Experts of a small language model: vocabulary 15130.
Below are experts of layer 6 (counted from 0) of a mixture-of-experts language model. Rows are named router (the router's row for the expert), gate (a neuron's input weights, with its number), up (a neuron's input weights, with its number) and show model dimensions 0-127. Each number is 50 + 12 x the weight over its row's rms, rounded and kept within 0 to 99.
After each expert's rows: "mostly gets" lists some tokens that are sent to it at least half of the time. This comes from a sample of Wikipedia text that the model never trained on.

# expert 50
router:55 67 57 56 62 67 66 62 51 61 50 52 61 42 53 63 39 53 46 45 67 53 48 47 36 79 73 53 46 53 46 49 70 70 44 82 84 55 57 60 59 27 60 44 42 46 46 46 30 39 40 60 55 65 65 47 46 46 58 48 62 49 32 51 60 35 51 47 48 64 49 62 43 45 45 38 65 44 44 69 59 57 39 49 62 32 60 44 40 30 35 51 61 74 35 44 72 57 78 55 29 34 48 31 57 49 41 57 53 39 33 51 52 46 55 38 57 48 53 40 37 63 61 38 30 66 54 43
gate0:45 62 42 38 56 65 34 25 56 64 67 54 43 56 58 56 39 52 49 49 54 60 50 34 37 79 50 46 74 45 58 51 55 51 28 57 61 49 41 52 69 53 62 46 37 60 31 53 33 42 61 63 50 53 68 38 54 34 77 40 51 44 50 42 59 42 49 41 50 55 48 64 37 59 39 55 66 45 48 52 62 71 57 40 50 62 60 40 42 39 57 48 63 59 50 52 78 59 61 48 50 47 75 31 52 31 31 78 56 32 34 24 63 56 63 36 40 36 65 53 34 63 73 47 47 43 55 39
up0:33 54 50 64 36 35 42 55 52 43 73 48 58 42 40 65 46 46 45 68 47 53 60 64 51 56 28 37 39 56 50 48 41 17 66 47 54 38 64 58 18 36 43 47 59 27 51 58 51 63 47 63 34 52 49 12 50 49 48 29 67 45 56 67 55 58 66 40 39 71 39 54 48 54 37 46 24 69 51 43 44 32 58 52 49 52 47 38 53 35 41 58 55 42 31 54 61 21 44 63 56 51 59 48 72 45 41 46 56 48 56 42 56 61 60 68 53 70 45 68 45 41 49 44 69 44 55 56
mostly gets: "°N", "″N", " ft", " dis", " in)", " mm"

# expert 52
router:54 38 37 56 65 44 57 35 45 36 66 42 53 39 56 60 43 81 55 48 42 59 42 50 45 70 46 53 67 49 39 44 64 60 51 57 51 48 45 67 49 51 46 42 45 60 57 64 49 51 50 62 66 43 78 54 54 37 27 30 62 16 34 63 73 37 53 58 60 39 37 33 29 31 44 42 57 41 58 44 48 72 76 62 53 50 41 49 38 56 59 33 46 54 53 45 47 40 69 40 51 47 38 31 62 43 23 73 35 35 50 58 54 34 49 48 60 47 57 51 33 62 60 42 35 42 67 62
gate0:51 46 62 36 34 68 43 52 56 52 36 36 48 56 45 42 64 52 70 42 62 42 57 50 48 72 70 67 69 33 67 64 59 40 31 52 36 36 62 61 55 73 44 57 43 56 48 56 41 45 52 55 71 37 49 32 49 38 22 43 68 53 54 68 84 57 69 59 43 42 42 44 38 34 57 56 49 47 57 36 56 59 61 42 42 40 49 57 47 42 51 58 54 43 33 79 57 48 63 67 55 30 49 49 65 52 31 70 44 44 30 50 48 39 49 68 62 46 64 50 50 48 58 35 45 61 24 59
up0:37 31 49 47 31 63 43 22 62 50 60 61 63 38 50 40 45 58 50 37 51 42 56 57 71 47 53 53 32 44 48 57 36 35 62 49 48 46 53 52 68 44 50 56 21 31 51 59 41 60 41 46 48 42 58 36 58 54 39 46 57 52 38 31 33 41 44 48 28 41 48 30 51 72 49 62 65 48 54 52 71 56 32 33 39 67 24 48 54 45 58 71 66 60 33 45 48 33 47 38 42 63 47 77 30 56 41 48 59 50 50 56 40 80 76 56 49 37 51 54 44 38 49 70 35 49 54 29
mostly gets: " List", " Hall", "berg", " set", "head", "back"

# expert 22
router:59 61 61 69 75 51 66 59 51 62 41 43 56 50 45 55 47 53 63 49 56 58 48 70 35 60 63 61 46 56 43 56 53 67 54 76 58 59 66 67 56 38 56 39 48 38 61 52 45 43 44 59 37 46 55 51 67 48 62 51 49 45 50 44 43 38 63 62 54 47 60 55 43 33 55 28 49 51 63 63 71 66 39 54 51 25 55 39 20 48 45 50 62 69 29 38 77 56 95 53 29 41 32 32 50 58 31 57 50 37 41 55 36 28 50 41 43 50 55 46 48 65 52 55 30 61 49 41
gate0:24 76 61 46 84 53 46 62 32 53 48 23 59 56 17 38 52 54 67 45 48 58 68 44 50 52 55 57 41 78 36 58 52 60 52 56 35 57 50 50 58 65 43 42 50 41 42 46 78 47 53 60 55 51 65 52 61 56 63 52 46 58 45 35 59 45 40 49 45 25 53 38 51 46 50 67 31 60 53 74 46 44 57 64 57 54 43 65 47 43 47 44 49 47 48 62 37 28 81 58 43 49 23 39 52 55 58 44 57 35 43 52 30 58 73 50 45 40 53 48 61 53 63 66 35 61 48 53
up0:61 39 12 55 48 42 61 66 42 64 40 39 48 32 58 41 47 48 79 61 64 30 62 43 44 41 45 52 57 44 63 63 57 69 59 45 32 57 27 37 37 47 39 59 70 31 57 43 49 44 41 48 63 46 55 46 55 54 48 53 47 48 46 20 53 61 33 52 61 34 60 31 49 68 65 30 30 38 44 42 53 33 37 54 59 52 66 68 54 54 63 43 40 45 46 49 46 53 62 47 46 73 46 30 52 76 55 53 52 33 34 47 53 41 58 28 67 47 61 55 52 53 34 62 39 50 44 32
mostly gets: " in)", "°W", "°E", "|---|---|---|---|---|", "|---|---|---|", "|---|---|---|---|---|---|"

# expert 36
router:48 37 64 76 80 73 49 58 40 35 73 48 72 41 34 72 49 41 54 58 46 52 51 49 50 54 38 58 63 51 46 45 64 64 54 50 45 71 50 52 55 39 40 34 46 46 59 56 39 52 52 63 57 60 59 51 44 41 46 40 49 11 49 50 51 42 52 47 53 56 47 49 59 51 54 39 38 48 74 85 60 48 57 49 46 48 45 42 39 60 60 60 62 71 28 68 55 23 70 46 58 38 62 34 51 52 46 68 50 34 43 56 45 28 43 28 47 47 71 47 46 62 26 47 49 46 37 43
gate0:48 38 38 35 55 47 61 31 51 56 56 67 62 29 54 41 53 35 47 40 42 59 42 31 39 66 59 39 52 65 46 42 60 48 48 64 54 52 47 71 43 29 53 53 65 30 61 63 48 53 56 41 38 60 44 59 53 45 32 32 38 47 47 30 47 24 58 53 46 27 46 36 43 63 26 51 49 52 57 59 35 44 70 45 41 51 77 64 59 52 37 47 63 67 45 74 41 35 52 47 60 28 68 46 57 43 58 64 26 66 50 62 36 48 51 45 28 29 69 54 44 29 44 43 62 50 45 31
up0:46 52 53 68 34 50 62 40 21 43 61 47 53 35 51 45 35 46 39 54 62 49 72 25 54 30 38 63 37 35 55 60 59 56 59 51 43 51 44 35 56 49 25 66 53 45 53 50 51 52 64 65 31 55 68 62 85 66 61 46 49 37 36 34 48 46 52 61 50 47 76 42 62 62 40 49 39 49 59 35 57 56 40 76 52 47 75 55 56 58 59 63 65 62 58 52 56 45 54 38 58 50 50 30 25 54 55 77 57 36 63 53 53 45 65 47 46 23 41 47 48 76 48 43 47 48 49 63
mostly gets: "\n", "==", "===", " ==", " ===", " \""

# expert 35
router:62 55 43 50 50 52 62 56 46 61 44 46 57 33 61 61 53 60 52 50 67 56 57 47 23 77 80 51 55 49 44 48 59 64 47 78 71 61 45 68 77 29 57 35 30 35 42 53 29 51 46 47 66 64 68 38 52 54 54 50 64 46 41 39 48 45 46 51 49 54 46 56 45 40 30 46 68 45 43 64 52 62 37 40 60 50 42 34 29 47 31 53 54 63 32 44 84 47 69 47 40 46 60 33 56 45 47 57 49 36 39 53 51 50 55 32 57 42 53 25 35 62 40 30 41 61 64 60
gate0:62 56 48 50 61 48 61 33 56 59 47 56 41 39 48 69 66 46 38 40 68 42 36 44 47 71 50 43 60 48 57 67 60 58 46 73 50 52 63 63 55 32 52 22 44 50 44 41 27 49 63 55 46 73 38 60 61 38 62 54 44 54 43 40 54 55 72 40 57 65 48 59 49 65 45 30 50 56 43 47 38 61 43 43 53 46 54 41 47 71 43 60 67 47 37 58 47 67 58 56 62 55 49 09 54 45 40 60 35 31 27 37 79 44 49 37 47 31 50 33 40 61 49 28 36 61 38 70
up0:38 35 53 53 36 59 41 38 74 38 54 42 51 51 36 51 66 47 39 57 66 51 45 31 53 41 55 50 31 44 43 52 33 37 24 41 44 30 55 45 27 59 49 55 54 69 51 59 63 62 57 42 62 41 57 39 39 53 53 60 63 47 40 85 49 48 39 48 65 42 24 44 43 59 51 57 30 59 65 31 52 56 53 64 60 50 60 51 59 49 78 61 47 25 58 13 40 58 50 47 58 52 51 58 67 52 50 48 51 44 69 53 23 49 37 63 58 68 26 58 43 55 59 45 59 42 33 52
mostly gets: "|", "%", "°N", " Total", " %", " million"

# expert 27
router:59 63 53 51 42 57 37 59 48 51 71 26 67 48 56 79 43 63 42 54 57 62 51 46 62 61 60 66 64 55 62 39 58 56 38 68 62 60 58 59 65 61 47 39 42 41 50 50 68 61 43 68 42 49 45 39 57 48 53 31 33 24 46 63 66 56 63 55 41 35 58 67 51 51 58 31 30 60 65 52 48 48 42 50 55 63 42 68 34 43 41 56 55 67 42 70 67 29 82 34 52 64 62 51 51 40 50 61 33 56 52 55 43 29 57 24 63 50 52 62 62 57 30 55 39 42 41 61
gate0:62 58 62 60 56 56 43 40 43 50 60 66 66 40 21 43 38 68 51 63 46 55 59 52 60 45 64 61 48 36 61 58 51 43 60 51 88 57 52 49 62 30 40 37 37 51 58 52 40 55 65 45 60 40 57 37 54 20 54 69 71 34 51 50 71 38 34 55 48 51 53 36 61 70 47 50 56 58 57 54 53 47 34 43 63 53 42 50 40 51 36 60 72 37 49 31 53 52 57 45 39 65 40 29 42 49 45 34 40 51 42 35 22 63 51 34 34 29 53 48 45 37 79 34 35 39 45 47
up0:46 48 54 58 44 48 55 35 42 47 49 53 31 43 46 26 54 58 53 43 50 43 31 21 71 58 40 57 38 68 64 52 37 41 42 41 39 80 27 45 51 73 66 53 67 49 56 71 61 46 40 55 69 51 70 64 48 53 42 38 52 76 45 69 44 42 56 53 43 59 30 58 47 52 64 59 56 34 69 51 39 64 51 54 44 57 54 41 53 48 69 51 40 54 45 42 45 70 64 46 33 44 31 65 56 56 53 60 67 60 55 52 61 63 38 59 33 65 78 27 34 49 42 49 33 51 39 63
mostly gets: " ===", " ==", " (born", " Born:", " also==", "==See"

# expert 53
router:42 41 62 83 73 62 59 52 38 17 71 49 64 49 36 74 58 40 48 61 48 45 50 56 44 59 49 51 62 54 53 41 69 59 59 48 62 74 50 63 47 27 45 41 58 49 50 66 42 52 44 55 55 65 55 47 49 43 43 54 48 34 38 38 49 35 52 39 53 52 46 47 52 52 54 47 33 58 77 84 50 50 63 54 42 55 39 45 36 60 46 62 61 62 28 62 44 31 72 52 56 38 63 33 56 48 43 63 50 30 38 54 38 19 54 27 43 57 70 49 48 56 31 46 52 61 41 52
gate0:52 44 39 36 33 62 60 62 43 45 63 47 49 29 60 71 34 50 55 48 55 49 46 36 43 40 46 51 40 38 65 38 66 86 48 52 46 58 51 58 50 46 38 56 59 56 23 67 45 48 49 75 65 64 48 59 41 54 57 38 48 70 33 54 36 46 43 37 21 69 37 46 51 35 56 57 30 40 56 54 39 51 45 57 78 67 51 77 34 51 35 37 59 24 40 36 43 36 62 53 52 45 58 44 58 57 45 76 39 46 37 40 56 45 56 43 57 68 62 63 59 42 41 62 50 49 50 33
up0:56 55 48 52 37 42 21 35 29 48 72 35 55 44 58 47 57 58 66 37 47 59 43 57 51 65 59 69 64 40 51 16 52 53 28 52 44 48 49 44 28 52 58 53 45 35 59 36 48 49 45 48 43 48 56 41 50 32 40 45 38 32 35 36 53 48 40 53 47 62 86 43 30 57 54 36 66 46 56 57 39 29 78 64 44 44 46 51 59 40 39 58 39 33 57 86 48 55 37 31 46 58 43 64 39 46 23 33 50 63 51 54 40 64 61 56 38 51 52 40 46 47 46 58 48 40 60 64
mostly gets: "\n", " ==", " ===", "\n ", " information", " public"

# expert 17
router:31 54 58 68 53 48 54 31 45 33 38 32 63 54 39 70 45 43 71 43 52 66 53 47 54 65 59 70 62 66 33 39 51 45 34 51 45 51 64 68 69 50 43 42 54 42 38 47 60 36 42 49 63 61 53 53 37 30 46 55 60 27 41 33 69 50 46 67 31 64 62 47 60 41 58 48 62 42 38 58 69 75 57 50 31 40 67 65 33 39 57 66 52 55 46 55 54 53 68 50 52 51 45 39 33 43 53 58 37 24 26 44 22 57 38 63 55 72 38 52 33 65 46 45 42 46 46 49
gate0:30 45 40 52 40 35 59 49 39 43 55 57 39 67 47 61 53 59 58 31 36 66 62 57 45 69 43 59 53 56 57 46 58 45 61 51 42 50 47 55 46 56 47 52 53 51 40 69 72 84 32 67 60 68 60 67 48 32 49 56 41 28 53 32 64 44 52 76 48 38 50 48 55 49 52 19 38 33 46 54 43 68 59 56 56 41 58 83 49 55 52 58 44 61 43 49 58 48 66 42 44 48 72 56 29 49 42 49 53 24 42 70 55 47 50 50 73 53 46 45 41 47 51 27 38 29 28 32
up0:39 32 25 41 46 77 54 38 63 30 42 64 51 69 57 46 64 60 47 69 43 52 44 46 44 60 63 58 48 54 33 23 63 45 24 53 33 47 48 72 64 44 59 47 73 42 65 24 64 55 45 47 37 39 71 45 47 43 55 42 51 64 63 43 50 35 48 72 56 48 39 38 40 71 43 42 50 28 55 54 54 59 43 29 71 51 49 31 58 57 55 46 42 48 61 49 37 52 51 48 40 47 55 49 24 12 48 56 55 58 41 45 58 42 56 61 30 53 68 46 55 50 49 52 52 46 60 43
mostly gets: " San", " de", " Los", " Jean", " del", " et"

# expert 58
router:46 71 44 75 50 54 74 40 45 40 50 41 54 26 40 60 47 55 45 29 44 74 42 55 40 51 68 58 63 40 66 55 48 71 59 77 54 63 40 79 70 32 40 42 30 43 65 58 40 52 65 47 52 53 68 51 60 56 63 48 34 44 50 44 73 48 59 59 50 42 21 56 52 48 47 55 77 47 54 73 49 46 52 46 37 52 53 58 20 50 51 68 44 49 40 60 66 61 75 48 46 37 45 42 44 61 41 61 49 50 29 44 50 46 50 51 55 52 51 50 27 65 58 38 42 45 62 42
gate0:45 65 27 53 42 46 70 43 52 58 57 58 42 55 45 50 66 48 49 66 44 64 70 26 56 52 39 21 55 56 40 60 65 58 63 50 33 38 60 53 48 55 41 39 50 42 52 66 34 61 54 60 46 42 67 43 39 44 56 40 51 50 62 36 70 56 70 47 61 46 48 37 50 44 46 39 51 45 38 57 57 37 37 30 49 67 54 75 61 33 64 30 25 56 40 31 41 68 53 39 40 59 44 50 57 63 39 52 47 51 45 58 42 51 65 37 44 44 42 34 24 80 58 57 53 77 73 34
up0:54 47 46 44 48 52 58 45 52 59 35 54 51 35 60 69 29 44 35 39 54 29 32 33 38 47 62 54 44 36 52 44 56 58 49 50 78 73 62 71 34 29 50 58 45 50 48 29 53 52 64 37 51 47 38 29 46 48 30 33 59 36 43 54 32 42 39 39 48 68 46 74 42 38 71 37 51 30 56 49 66 39 51 47 52 50 55 58 54 68 51 41 55 46 36 41 69 51 37 30 25 32 41 53 44 59 22 24 41 48 36 47 51 55 46 36 32 57 54 59 61 34 41 43 47 48 45 29
mostly gets: "′", " 195", " 196", ":00", " 193", "00"

# expert 54
router:42 53 46 54 73 41 63 53 50 48 57 32 66 54 52 45 45 79 76 34 71 60 35 47 69 62 69 76 56 62 46 35 75 60 41 58 64 71 48 58 64 42 45 47 52 40 42 59 67 54 63 64 61 60 62 45 47 45 45 48 62 42 35 46 51 25 60 63 34 39 50 46 52 35 62 40 56 55 73 71 59 42 55 41 44 55 34 71 44 56 45 59 61 70 41 58 58 56 55 51 19 60 51 46 53 42 59 46 29 40 28 55 42 48 45 29 49 31 54 43 46 68 44 45 47 51 54 37
gate0:59 65 65 58 73 36 62 43 68 41 50 58 43 38 56 64 65 64 56 44 60 57 49 40 51 41 55 47 44 44 65 68 67 59 65 58 55 83 32 44 47 48 32 42 50 41 49 56 37 40 47 84 62 38 51 41 48 27 48 62 24 49 53 61 53 57 55 54 38 33 49 55 33 33 65 45 45 55 44 71 54 70 53 49 43 57 49 59 51 56 62 41 61 53 48 38 55 48 54 66 41 50 43 41 37 26 45 55 35 58 54 38 50 52 32 64 73 45 42 33 30 71 28 18 53 54 55 41
up0:21 55 45 45 49 63 52 53 40 36 46 25 37 45 58 56 54 64 53 57 49 49 24 62 57 52 23 34 67 78 58 43 37 40 67 54 55 34 59 60 67 69 56 50 67 62 43 56 59 45 42 40 56 54 50 62 38 58 49 14 52 54 63 20 48 60 48 49 59 36 54 51 65 59 41 39 49 51 56 62 47 47 53 42 55 53 31 42 48 57 45 47 37 24 31 59 33 54 57 41 43 45 83 47 52 79 60 55 39 44 40 43 49 39 63 53 42 54 54 69 64 51 57 49 52 34 53 35
mostly gets: " the", " The", " a", "The", " an", " his"

# expert 56
router:36 53 46 51 66 63 78 57 52 42 65 51 72 45 49 46 47 81 81 48 71 68 40 49 49 56 57 68 62 58 45 47 68 73 45 66 71 65 63 56 54 51 41 45 58 47 56 56 58 57 57 57 49 50 55 39 44 44 50 61 63 33 47 47 39 21 46 67 38 33 52 35 59 37 46 44 70 55 71 73 51 47 59 42 46 56 41 62 31 57 49 43 56 65 34 55 50 47 53 55 35 74 62 56 40 40 56 49 38 40 30 52 36 48 44 24 47 36 53 48 38 68 49 38 41 52 66 35
gate0:51 45 55 45 45 51 50 49 40 61 67 51 51 50 43 45 29 41 54 47 42 53 29 20 41 64 67 66 60 60 28 53 41 64 15 52 50 56 50 51 54 57 49 61 51 66 46 73 46 54 56 71 54 59 54 51 44 51 69 53 53 36 34 54 48 34 67 53 46 56 44 67 72 41 40 56 56 54 46 42 51 58 59 28 25 44 48 55 23 41 35 23 75 68 41 50 52 49 56 39 34 76 56 61 37 39 46 43 56 38 33 61 54 40 40 59 46 40 36 46 41 70 46 59 47 56 73 65
up0:30 49 35 42 73 58 51 56 47 46 57 56 45 61 52 46 46 53 64 54 62 40 13 67 59 64 58 38 34 25 48 66 59 54 73 40 47 66 66 51 54 53 41 58 60 51 53 50 36 73 44 70 87 47 27 55 31 39 28 49 53 59 45 55 46 42 60 49 31 45 51 43 43 73 69 51 46 42 62 54 60 38 45 42 40 60 52 61 54 29 47 59 51 66 49 48 53 62 45 45 39 55 60 45 64 56 49 21 22 58 67 49 50 44 38 34 68 35 50 51 56 54 38 41 53 49 46 60
mostly gets: " the", " The", "The", " that", " his", " which"

# expert 12
router:65 47 40 45 45 56 58 58 44 49 58 39 44 49 55 66 55 35 44 65 63 68 65 47 47 67 67 70 70 47 55 21 68 62 57 72 46 50 41 69 60 39 37 52 52 37 55 41 60 31 73 65 41 49 41 37 72 43 38 48 37 24 61 55 48 30 52 58 48 53 51 50 43 47 38 55 43 66 56 61 40 61 49 41 42 38 51 48 48 50 32 41 60 67 38 53 62 51 59 59 69 65 84 51 60 56 41 52 43 46 37 65 44 39 19 46 36 34 57 43 43 63 36 39 36 27 41 56
gate0:38 42 57 58 78 61 57 44 28 53 56 38 58 38 35 68 45 54 55 39 54 59 54 51 44 57 43 58 70 57 51 37 33 53 32 80 48 35 48 65 50 64 45 39 39 55 28 49 23 42 42 43 68 58 53 52 54 28 61 43 28 37 37 60 71 67 48 34 36 54 28 47 26 60 44 46 51 46 46 58 60 65 63 62 46 51 48 52 51 61 91 59 60 49 31 53 47 58 65 41 46 60 54 51 54 28 48 52 56 41 55 49 42 56 45 50 59 81 61 52 37 55 60 42 57 46 64 42
up0:58 56 43 45 40 50 47 62 55 55 48 64 59 46 71 51 60 59 54 69 46 42 36 45 55 48 66 51 45 41 47 82 57 60 40 64 64 66 67 56 41 61 61 44 14 43 61 53 47 65 33 54 60 81 62 54 62 40 48 05 51 53 37 61 42 52 62 57 56 54 30 47 38 47 43 47 61 55 50 55 65 46 46 40 53 48 46 40 54 73 56 52 41 43 58 49 74 51 50 58 54 36 36 56 35 21 46 52 42 52 62 74 27 30 64 37 54 41 70 48 39 48 55 50 67 45 51 52
mostly gets: "s,", ",", "),", "e,", ")", "o,"

# expert 0
router:47 56 57 85 67 51 58 40 51 48 53 35 55 42 39 91 44 46 55 35 48 70 55 53 42 50 56 69 54 48 38 44 55 66 32 56 53 53 48 57 44 51 40 35 42 31 49 58 53 41 70 56 57 73 50 42 46 55 55 56 43 37 42 46 62 50 49 62 21 46 49 49 55 34 52 46 70 39 53 63 63 56 53 64 33 49 58 73 29 49 64 63 61 52 43 76 64 60 79 56 52 44 39 34 53 56 47 64 39 38 33 47 45 55 31 59 28 61 46 47 45 43 63 26 45 45 74 58
gate0:46 44 46 47 47 47 56 36 71 57 41 55 60 47 50 77 39 62 54 57 46 35 28 60 42 48 74 53 77 49 54 29 65 58 23 57 47 45 54 57 42 35 69 26 47 56 58 75 57 72 42 55 62 39 55 44 41 56 59 43 27 47 38 50 47 39 62 70 57 39 54 35 33 57 33 48 55 75 45 55 61 64 49 53 48 45 52 79 54 42 70 37 46 46 34 67 59 55 64 51 47 32 54 49 60 45 35 57 34 35 47 39 38 45 37 31 42 55 58 53 51 57 56 56 69 62 67 69
up0:46 39 44 28 36 39 42 61 52 54 50 45 50 77 55 33 47 49 56 51 49 46 49 52 58 55 46 44 47 38 58 49 39 64 55 40 37 45 53 61 63 46 52 88 48 74 52 64 59 47 49 39 21 47 42 49 57 30 58 45 80 63 57 67 31 60 58 36 50 64 41 56 52 41 55 29 48 54 62 41 61 66 21 39 49 53 42 35 60 61 38 27 49 38 45 36 39 18 55 44 42 50 37 47 62 73 57 27 45 64 58 49 34 36 57 49 64 43 36 43 56 61 43 52 37 34 65 44
mostly gets: "–6,", "′0", "TS", "–5", "pha", "–6"

# expert 60
router:47 56 47 48 61 58 57 34 63 46 65 37 81 35 29 52 63 40 54 38 66 55 53 42 28 33 50 54 66 55 39 57 59 71 57 66 49 42 45 59 69 40 47 49 32 38 58 58 38 35 53 61 62 55 58 41 73 39 40 30 51 37 66 56 53 33 64 65 53 35 50 46 57 30 35 62 50 37 73 58 48 63 75 26 44 50 35 51 32 55 51 52 79 62 46 51 51 48 57 56 42 50 74 40 40 48 57 44 42 47 46 58 41 22 43 35 58 50 62 39 28 41 53 54 37 51 65 46
gate0:56 27 52 49 38 28 58 36 52 46 69 44 42 61 49 51 55 65 53 60 49 64 41 55 46 54 60 47 62 67 56 35 55 55 38 46 34 50 61 61 72 58 53 56 42 37 47 65 61 47 41 39 75 54 25 49 38 42 27 48 28 39 48 65 51 35 57 57 33 39 58 37 46 55 44 34 57 54 63 44 51 59 35 47 55 45 50 33 31 46 34 40 57 69 40 50 54 41 70 41 37 76 72 54 46 25 47 36 41 68 53 52 51 55 46 44 51 60 55 35 33 38 48 55 05 67 49 66
up0:73 50 70 42 68 34 50 35 62 98 56 32 47 55 41 56 62 57 47 40 35 46 37 43 46 73 56 44 72 36 54 44 49 52 50 50 42 49 53 50 64 40 56 56 46 26 50 87 50 44 43 56 50 40 54 48 69 75 26 45 56 57 49 41 49 34 53 34 41 46 44 54 53 50 63 21 58 46 57 40 41 64 39 40 63 46 40 48 30 56 38 39 44 59 54 67 48 53 55 36 42 58 68 49 44 37 46 35 44 49 51 41 28 64 40 46 68 40 37 34 46 46 48 54 67 55 44 44
mostly gets: " \"", "'", " '", " \"The", " song", "!"

# expert 2
router:45 46 65 77 68 69 52 42 52 53 76 60 61 27 43 61 59 50 52 64 30 55 50 44 45 51 53 53 62 44 51 49 65 81 65 49 43 74 60 52 54 42 51 35 54 37 60 46 41 47 52 61 69 62 54 34 68 52 31 53 53 29 46 58 53 42 48 47 48 48 42 34 52 54 44 36 47 55 70 74 40 55 61 36 36 55 34 38 34 57 54 50 68 70 32 59 49 36 62 49 47 47 58 27 35 54 37 65 33 27 37 54 36 27 52 28 47 40 59 58 40 68 33 43 41 42 49 47
gate0:31 52 56 53 51 51 65 31 49 26 77 56 55 46 65 61 65 60 54 33 54 70 50 55 23 39 68 47 67 49 60 47 70 90 65 62 44 40 51 44 49 38 34 28 49 44 48 37 48 39 59 66 47 56 61 46 49 58 33 59 72 46 54 51 51 47 42 64 64 41 47 56 45 46 41 58 44 38 64 42 35 46 56 36 44 58 72 63 51 41 40 56 52 72 52 65 44 43 56 47 35 51 67 14 62 55 44 54 22 50 52 42 53 32 46 38 40 41 42 48 42 60 53 48 43 50 71 41
up0:48 51 40 74 71 25 49 39 48 41 52 58 53 63 34 25 60 34 78 55 59 43 60 55 39 45 56 49 48 41 55 51 44 51 46 52 53 34 54 41 51 55 40 54 34 50 59 37 44 57 42 35 35 55 46 75 52 53 52 47 58 62 54 38 49 50 72 35 65 48 66 54 43 39 51 54 44 59 41 43 59 68 38 48 42 41 66 52 79 36 66 37 75 83 58 57 65 48 57 64 66 47 59 56 32 52 36 17 52 46 49 68 36 40 24 31 58 40 44 44 53 37 59 42 58 58 43 57
mostly gets: "==", " ==", " ===", " During", "===", "In"

# expert 7
router:48 56 73 58 58 49 69 42 34 51 77 28 48 31 49 53 53 46 65 41 58 66 39 48 40 52 57 66 85 28 42 27 56 47 55 58 39 59 66 67 45 46 36 49 61 54 48 68 47 44 53 65 71 43 50 48 48 38 50 45 49 36 40 58 72 33 68 58 64 29 46 43 65 44 57 43 66 56 62 61 72 58 64 46 53 30 51 55 42 42 47 45 41 33 57 58 62 56 68 39 47 39 35 34 45 32 40 53 44 44 40 55 40 44 55 63 64 77 50 32 26 60 54 57 41 53 56 44
gate0:30 62 59 29 44 37 73 35 56 57 61 45 48 37 50 53 60 33 55 55 45 53 35 57 61 71 55 76 46 33 32 35 61 57 38 67 32 70 46 43 59 54 51 27 50 60 53 72 59 51 55 41 49 45 46 38 43 68 56 35 67 36 53 53 61 41 47 64 50 33 28 48 56 39 47 67 40 54 52 62 50 51 48 69 50 59 36 61 36 32 54 80 38 54 55 39 54 52 61 29 42 45 41 60 45 56 60 25 33 43 59 46 30 37 63 46 54 50 50 33 52 59 23 62 30 51 46 40
up0:48 70 47 36 62 31 79 49 57 41 48 48 48 53 60 65 64 52 49 34 48 60 54 66 64 61 48 41 33 39 26 21 51 35 63 53 62 54 33 53 50 54 64 40 53 48 47 43 54 56 75 53 53 44 46 31 43 48 45 36 63 56 64 48 33 49 83 25 51 18 58 31 31 58 40 57 57 46 51 58 64 64 32 65 60 53 52 63 60 66 63 50 50 46 54 34 65 63 54 34 64 75 61 54 35 51 47 57 55 34 62 63 39 49 53 62 48 43 38 63 40 58 58 51 37 61 48 51
mostly gets: "ley", "ford", " Ward", "ton", "ham", "wood"

# expert 43
router:40 58 43 47 72 40 77 50 54 49 59 37 67 46 51 45 50 75 66 37 83 67 45 46 53 54 63 71 70 65 47 37 74 63 40 58 66 69 51 57 64 50 49 38 51 48 42 49 54 62 54 74 65 63 49 42 51 29 47 48 48 48 36 51 50 33 64 63 44 31 48 50 43 31 53 45 53 52 71 68 63 40 66 33 42 50 29 73 43 56 50 55 68 62 39 59 55 60 56 44 21 54 50 47 51 34 63 47 37 45 36 51 41 53 52 37 49 27 57 48 38 54 48 40 45 47 64 30
gate0:67 38 53 50 29 45 47 45 41 50 59 55 65 43 77 50 58 36 39 56 45 62 47 45 38 39 46 60 54 28 47 37 51 65 50 70 34 49 71 59 48 62 34 63 57 48 54 51 39 34 68 65 67 31 39 38 45 19 34 39 35 45 55 56 58 60 64 47 51 37 47 25 51 58 44 56 56 56 63 51 81 59 51 51 49 37 51 50 37 31 72 33 51 46 53 55 38 44 62 43 54 55 51 30 33 35 47 68 66 53 36 51 39 71 45 49 54 68 59 74 32 49 55 49 32 67 61 39
up0:54 32 71 60 65 55 53 65 56 50 38 60 52 48 62 52 56 55 80 34 49 50 48 47 60 64 58 41 48 37 49 62 38 66 38 43 64 60 41 61 47 51 75 23 45 39 62 51 53 53 51 45 34 47 47 39 39 64 60 80 56 52 65 45 46 62 23 66 57 41 51 41 45 57 74 17 42 48 54 33 28 39 44 46 46 55 52 38 37 49 34 34 30 45 47 57 49 41 49 55 29 41 64 56 26 60 46 46 36 40 38 40 65 61 78 36 35 36 36 60 54 47 49 50 48 57 52 38
mostly gets: " the", " a", " The", " an", " his", " its"